From a checkpoint of a small mixture-of-experts model trained on Wikipedia: width 192, 18.4M parameters.
Below are experts of layer 3 (counted from 0) of a mixture-of-experts language model. Rows are named router (the router's row for the expert), down (a neuron's output weights, with its number) and show model dimensions 0-191. Each number is 500 + 25 x the weight over its row's rms, rounded and kept within 0 to 999. Numbers have three digits each.
Before each expert's rows: "comes before" lists some tokens at least twice as common just after its tokens as in all text; "raises" lists some tokens whose logits its average output raises strongly, later layers aside. This comes from a sample of Wikipedia text that the model never trained on. Tokens count by the router's weight.

# expert 18
comes before: ":", " of", "\n", " in", " |\n", " for"
raises: " of", ",", " in"
router:502524501460481498467514511538488525525495489503530496488489528470452502474466495513485517489507538520490541477540468488521515501488499512526509504493474464496512546521490468521490472509440536473475502503522464549490505502516494475478467501510499507547468529553529511529516500483508501481530476546466518546472490458528530510555509458514497521510530541492508571528499476503482511506476512496489470498513515479493495533500533504514504505456441496448529460501504553465509523517545502506474491503484518472497509523479483477431503495489531491538510476490482490527482468485493502456
down3:523489454486521541488545516462518467469525499508520488502451510498487498530536540512487498476528521499500477485509504494493489431476511497484509489506502495473454459502443512497510519504467508502531598520491486512515486571524487481515534477488478512515496498552539485495484521489487520526538472518482487471527455521504494500534482487495517519510507478491457516491454481497520473493495534479500511538472536488459521479526525545488493525449496476506544522501464485525475546459560468506474490493525492488484494484493505511495506461514471540518483496510482472496495525489493492515
down4:488523511468462506473485485545520493477510496529495523456495508480499467506427449511527528503462532504501484454508491529487496556502530566526479511487519492501493523492482466512475449514458466473472538490524484464505478516535453479478525498516503509516497471499486490487459475521533497519509500480492534502508469469484506516488536508491475553536547495528494516524560476505523496480498516521518512543488500539513503512536493509482469486448497549474482509506507510502501482471476489467492530495472461473518516532453523478475529526495513512539460481483491512496505547517526518481
down5:503465469474474501480471482466541481511508498532526505522498481495516545501477518512468508532518547464466483538519500473531487553535523522498472500496495477490523491523496547491459488523495463460479489502525543529503537482474525499530521537498454466477519476505526527511531473475485540499469505511484511509438511518474453512479504516500495518499524456499561521505477499508485492487536520486517529497504506511455495459526480494508490498550485492479469461518494521443470511526490484492496477506542534487439530532502491474480499506466453520512511515466526513500537485477485532463

# expert 16
comes before: "%", " |", ".", "0", " |\n", ")"
raises: " |", "–", " |\n", "+", "%"
router:483539514496546536481502488515497485537503506482515449497536504507498544474508534506495463507497472416512487483525490525501471491505506460512522509506501495474543535489469460501472505502486517469481472505472505474495460502515515492509535517533450473542504458495491497502460492523479536497461508466529474532484477448488535472515558512532561483494497481499525514515518516507506503499438479519499518521531515502475495503535515532514492535494520489497513500527474536517552545475543472534470506502488533513541473473502518469516509539480498493516518492495518473530482463451474498503
down8:505497497480487504468491490523443519497488512542465444487504525488502509435499504527511475507491471521484462517521513547490438468485474469480496504497468507504527467495507531466497485489523536539543505464477540453503504531530496503483487487452507525510490511447447496514518504503505504521528442467491518463492536479477500495526511541470522525463516458519516510485467530502484512533501492506534542518518498506522537504492532505530497493488504492501520473468521523472509493493528496511488447465522496455478542477533529461517509482488532483497540512517506513542515487513469523553
down9:495501481520469551487513506504484530492525488489468520478509507511501472526520473459565484475517492509477488554501486501502478462545493488465475545511514495512522527459512512514457486482530485465467516506492499469519520476491523526535524499501529491544517512472510497500472523511507490450482465511520516502555495523487484504517469524482491450529483446478479488501489522533526545509547494510544503501470509468525495504485484532508510485495469463485493497517532491483494522489461454501467518538520548517538467570496547435493503495524480497485498493477482470512462474520536486492
down10:485495515555531515548502479516494539538507463488459485501516515507468477459504547474499518478555519505498557461484485514488529501474511463518450519449546517495519457456524479507527508497471540516460494486474539457495518494488475506553499521472500533481472517502488507509492515517491493489491517509513439491508470510518441489469496480501515533533505516535506491497530530495515501489529507505471525474465525506497517481489487513533513496495498482491514403491488480456495518527540480515506513473500511478491498523502543499448471499493484484501524533510499509463512515518547490492

# expert 13
comes before: "-", "==", " The", "|", "The", "==="
raises: " |", " and", " |\n"
router:537497465480489511516526502521490502504512432487500504514527483514509519493484475490468505507474523480537511496454525482519494468521457491494478489474466498504548517479544485531523518489491483487498513551478500543505523462482465455493494511515475488497483491528501488501512510536445517497463480478559478504475491486486505536492523491529490508484509505506526518510523463476492524522508568507416512473498518506514512501540527500549533514524508498437497513537490524528502517513467493462510446527482521510498469524501512466487581499514479484489491467516540463519471490485475521479
down3:519463481490452471489523499519531502489468448466500477508480494536534462477591466515581524499516504494562517533496490506496486490491508530544519510538469545497500489485496486524551537525512495497486525506539493459512524464507535474505476475480481516488555485508511488456538473503465500485483521469497465464521521522511525493510527535475494496478492528520491495484515468522515498474523478493479502466503494501486476475463542469510505481484486475509522508498489508495485465562516503466461499523515533511470484519541472517507503463470489488499488505503488485469504478493536537504
down4:514480522533455519492491454454468465516497516529516464466490482496478498481556486490489490496507502475492524513517488456467511501486489494517491511506486533498502502508506508493504484542511492496545508529534516476468519531519488509507486486493486441482511486473493508530508509522461506510478467510515480449504530559529493450516506494444538499534492534520494534503494533536491515482489531551473562548504472470489494537473488497484497498452548478502525459525523482504501475481539483526498508499515497520538524477500522499544493481429504530523524469458492457478542510494507475527
down5:505475480517525502508508502530498493481477518428470499473566488507510497531554545523488500517484494456515502486499495470528511538496481478491469518481464506517516473529533464514518492541490469527523527501529527532527499480505517504485466491484516476465463499492513510445571473538481480512490529492535470446518519457472560508500516469476505501475499498514483517505474530473454514493497530524483507469479459496497482525527481499475511529534500480551488526474524516498469494492496487474497516507483509495477521486474497526526517489533531480564478537502485516512455531484479522461

# expert 39
comes before: ":", "|", "-", "\n", " |", " by"
raises: "o", "”", "s", ")", ","
router:522526441452485495497517492502508483520489466491495527493551519503497484509496506513490500478494540516521540482486504499495489475509495495523504502488477471513486533502477474483520479489483457414487522539512492489494524467508512485474526530520515532512469525517522431480502521499546515481508481496505445542510476480497506490538491454533489515511525493498515540525481481479476463500512531514476467499515480508480537490507572580527487503484464456464521496539506499530530518507508475469503488512518510514523506501507479454519522475529520500507482451504502481532431463482514530516
down6:537487480526510491508487493495509513495512463510485494488478487499504505498507481502498490518515514492501516520528540465535517510437488531542480504498492485513496464488423477518478536479531496511527481507523477514530532561501554521531507509451498535472509485468495519510530480513470522460477517499460493486454482485480457525456464520489525524443520484465456557502490523510539480497533497518481556512501484502500483524516504475533475472548481479538505458477508493512470496504512493515517539475546528473517503457507483484455493478508517480522485518501526520524508548475520472469
down7:482528520517530529522508548489487507514516529509488550491508501515470500493495474512481527524569459485504507523480491487501463516492517513464478512465500527482476502515524523477505518507481476531507480469496494524522494448519488538514517480475527500523471549468524513469482463480525536509483525462493438486491485528519525529519503491528503529538467499513475443502493468494519469477544503462550512487491500459535496507477501499486481510481497495479496468478512527493522532521475485442509520457482492535507511501518471472510472442541473506465484508552500478478511470555513545463
down8:519502491509525506463518533488497515495485486497503483520525463474485469483470469461485503490479537488514462486552516544505477476494476520476519430527524503512516529497510500507498488513506488524480502540478521548494483536521452494513513489470516538463513478497504551446497500533516524469467487470549511505550475512522491488535524472521470478490503495500499499493468491494502497442475454533508494458434499470473519529469490526486467495519562502456548528503491503509523493489509537481474536449524485526516496506529527483446532507504539512498504498532512511494493526496532499522

# expert 4
comes before: " |", "0", ".", " was", "–", " is"
raises: "iber", "ight", "que"
router:486490483472465509485517466531475488519478508509554459507502517522515534529490476556487498451469518497503512539489516526531490471503498500546517473502480509490513491550506426530512498508479479483484469525487472510510484509532507507499544536524446479487510519528505517523508542477519493477518458490493457532457448496506531527513484451504485518528495480498513497504509493490549473496505531511474518493502488525527499488534517501495493485455483536456522469515472503470490505481543438541483510513492528523539512532478458501479553504487489482509449494483482488543460476479513510529
down6:486449484483518490519509499509525493517484479524503535537500543498449478472498493471477489526495488480515496548448521507502451498541510475501518481496490531510484465514544481494496484438519470460484482537531542526470529517522516548516536550472471497535474485498470467492520547492503504481492478490503503526519505525465485509495409507524496516518443503461520494475528520518504497497509555501534482459534477496522479505494514531483486497477496553504495476488500505475481475488501535531500474497526495550458533500523512488478483467469542492472504496493504520485538493523499510515
down7:498515499508543496515514496507498526519509553543501489477508518489525474497482505499510496504540497493469544496517501504516517480489459486467491504478514492519481457460508513507492480478507549495560515464528544506518481483509499526471490559494480545511481486491496436487481503481460489471482525466526495515480506470507470506459495473513533438500486478525501526523525499494528478540481502514527480486535525449541491540479509557499521513503496516504474498476500478529538518523492534527496392533488500505507512487473485518525503458459495483473476482482478483493541486512502451508
down8:546477469459512479492475496459501517536483499450474479499527515474501519500507481444515491482503492512519524506542481552510498489482457491455490520544498531541500524511465514500477494518488523486483487483491504500484535532490537497504464510483498524518425444511520467468484533542521496542498520481521488523519504483483519503508523504484515453513547481506482529513488477539462531541504551536513502525477497511510524528485472525468477497532477471538535497555531510527487492497504501504478464516493537519510462527496500483538505529486472495491514486502469447498465455462514483507

# expert 14
comes before: " ", " —", " L", " \"", " %", " Votes"
raises: ".", "m", ".\n\n"
router:527505500485475513505526470525499512511521480482538516502512539482496502502445473499478446504481501480500461522471510466500516502543444489514483438500482535492521539511472484481502520516497503451479522527486471558527504441486476489466480535512474515500506529533517481511509499515485519456509461518521526512509489489527517494528550484524523536493497478540516502538509442520498509511485506511483502517505492494489497489480518528539529490474537492495504505507498531534500487519470493462511506546454521496504456464494514411492532530478498482480515483530550502509471486486435518492
down7:489499516528483549532497544475479529511538482512514537474516475467480487478502469472507464490539472497507482520514466485499473499552505503457511477453516514518542539516505518483497484500480539521486506507483537481506515492490514533460484504518455464500476521489539507490507465489489549492499467511526453551488537492480480478510494512561473516519494555471482509441469472511506503441483508539520509517498515504463508555490484532501508497507513470507458494496485480483504525499519493536480525499481516492495540520493571518531450505513488490438511508508493465496534503510468489499
down8:508482483503488487526457522465509524514501491479493503504525481543534472519517478456512516469531499498554498547449516546493478484529531489486513517515489507573496509505517457494457485484498541484536508562472497448522554471499522539452534456498483516480516490509487502527529529500529497490432516463486496530512510480478446471550512497487527507500470482512500533491495519497492499529511528490492515525466495471514512501495541498505476492519511513521502499501468473462462462491527454503484477510514482460547511500537485526499508487478495454523510527479504493538517514475488477506
down9:496502490502450492503493524510488510557491495492520465454488486496499484459521494477485480500494514563488507530472468520497515484483467510451492506461465505527527489539481509529530529509514498561508476526485467517485498503510529484557451487500495469506544510501534483531489515463510537458525476490496485465495489469465549510502505451485526504528494494476495501502516516529471492528482576558469486505499473507540498517454556520472475465474535522516509475487472512532503549505477505502522481516535482461509485497490515469488492494490511523496515498475473488460518507476555490510

# expert 3
comes before: " of", " |", ",", ".", " in", " |\n"
raises: ",", " of", " from"
router:482488471490503493496534470527474494546501535483534460486546527502438532527467473489479489518499495493509499517522503478454486465507535494528528508495473460477506540528488424486516550508473477514479496526511498530460536490503513490494487516512504500494460505484507492514484505533445522502498464497497485509479459465511506476511538465507541521509502469504556538493490453467524518567491480432500546537497517521490478497539509515501485526497482517478502485488487483491507521494524464468498473517454501520519516522491519474491550498527510525550506480506472443503502483494505506480
down6:505468557532463477500534502473476524493514492530524511450501535503453518482535513476506475515528531435492453479504512509484487492549506502537465526529471565476493501497515518477516511450510482526445459502507507493500514491484507422514511484481502489510460515482449508489476494480490480472510488485510518495516521495509539472501493521479502453506497490510483518505494532513463520506497496495491476538526497482546542465512519513473488522476482476518543498487556523462486527512496530506516507485517488514532515447470467465513489501543531477519523528469487523477496514526545488524
down7:467463499475458517451527508491526489536524511482493481447555464493525475496516525501501541545472529516531498494479517502460446532507446498511460528502485487517514485491519510493532498499503485485527530504510486498545506484478489527489427475503506484514516529516534478517529485519465495506522512509509518496490501557494524545517500464499466524491492487504551480451488474448544524485497513497530505511465526519481524509522534539490473467495516503501489512490534558523493474493455462463495477496454503517492515474501460498511497535526500475494522550548511472511474511497491520499
down8:494502469501511494494432460495506449465486498478481509516507494526529530490540491551531488522546490508513486483479514503535534463519503524509489496539536533447491474462493570480498481450519497506504493473519475493550467512543497492572512467494491503513497502495539509483529486491503484457490496525516528512475483502518487496512509532518490500488488483544480472506479469489564495482471473475478495478507531506486477547471486515467497523513505495479472502533535534513522483466484454486484477516497528507479517518551517506497448510495545485522509476467489494540483491472552519485

# expert 23
comes before: " of", ",", " and", ".", " in", ".\n\n"
raises: ":", "\n", "\n\n", ".", "/", ".\n\n"
router:502565511506472553488534520513496505559496464496503510408540481491453493461475478510506512495501444476514509441488543463492532507521512471526486472484466494475502504474501482520510540548487515489485463501527476552501562491493466507509498485512491479530509549490522497525499501517466515468521490507503468488498488509516506520516513460512564527532518536511512503494511478514488514506479506471480455530531509498538489527518488509505501492488491537448521483472477539496496510509494489543471502510465497495532508514494450475505524461504497496542496488519483465507498510492488509457
down4:485487488478484551516493505494527501507451495548503521503504516480485474502529502492525477530527484468508524510487492479485526517495551499507493527501490497480485479541444508512514533503476534496493496497485520522470524567455473513493425531511506492474522497441540475520533527514472489497529509453515496518492492519461501485494462485475498501486509510532507492503517561507507537507504481513511488499500474495504517501485509468484487480518507550470515523537516513482443450497473577476460456565464463491530538505470491506467500477508501500486493547470498494483511476540516493511
down5:522495518505488468515520523477520538504529494509523525481522535484488487501486485461518489471481464492541497525514424498508537529438521460457509473487510521562481481500514472518501490494450517461515524489493483520463508493489524517502477463519466470441506504527494498497515526523486544504508545471547533508471502524464506484488542524473501501522495483506502488447491507500456506525483513490491521464487486532513528511474544490541510510527482496512504529493492502441474526536475545475475514494467486509509480517525502525482507490514529483503516524509486533537506506523480515414
down6:478454492522456435510506491527465516531479482536483469508493530492494484446467470477484516456459501483550519512494491475474494481525485488489488538529538517508480490473511501536462463548506531492482486531518476533484475520510481471560518497529507484489525508466530442473494488514464512527535464515528476477549509506513486529479480489517502482511465554481496470496525504523479530512477537475511495513496498510506499510498525520514494531473509468477484492513550488516465527562493497509527502543486528477523476494494460519526471509527539495465506533525519464488506473482516486516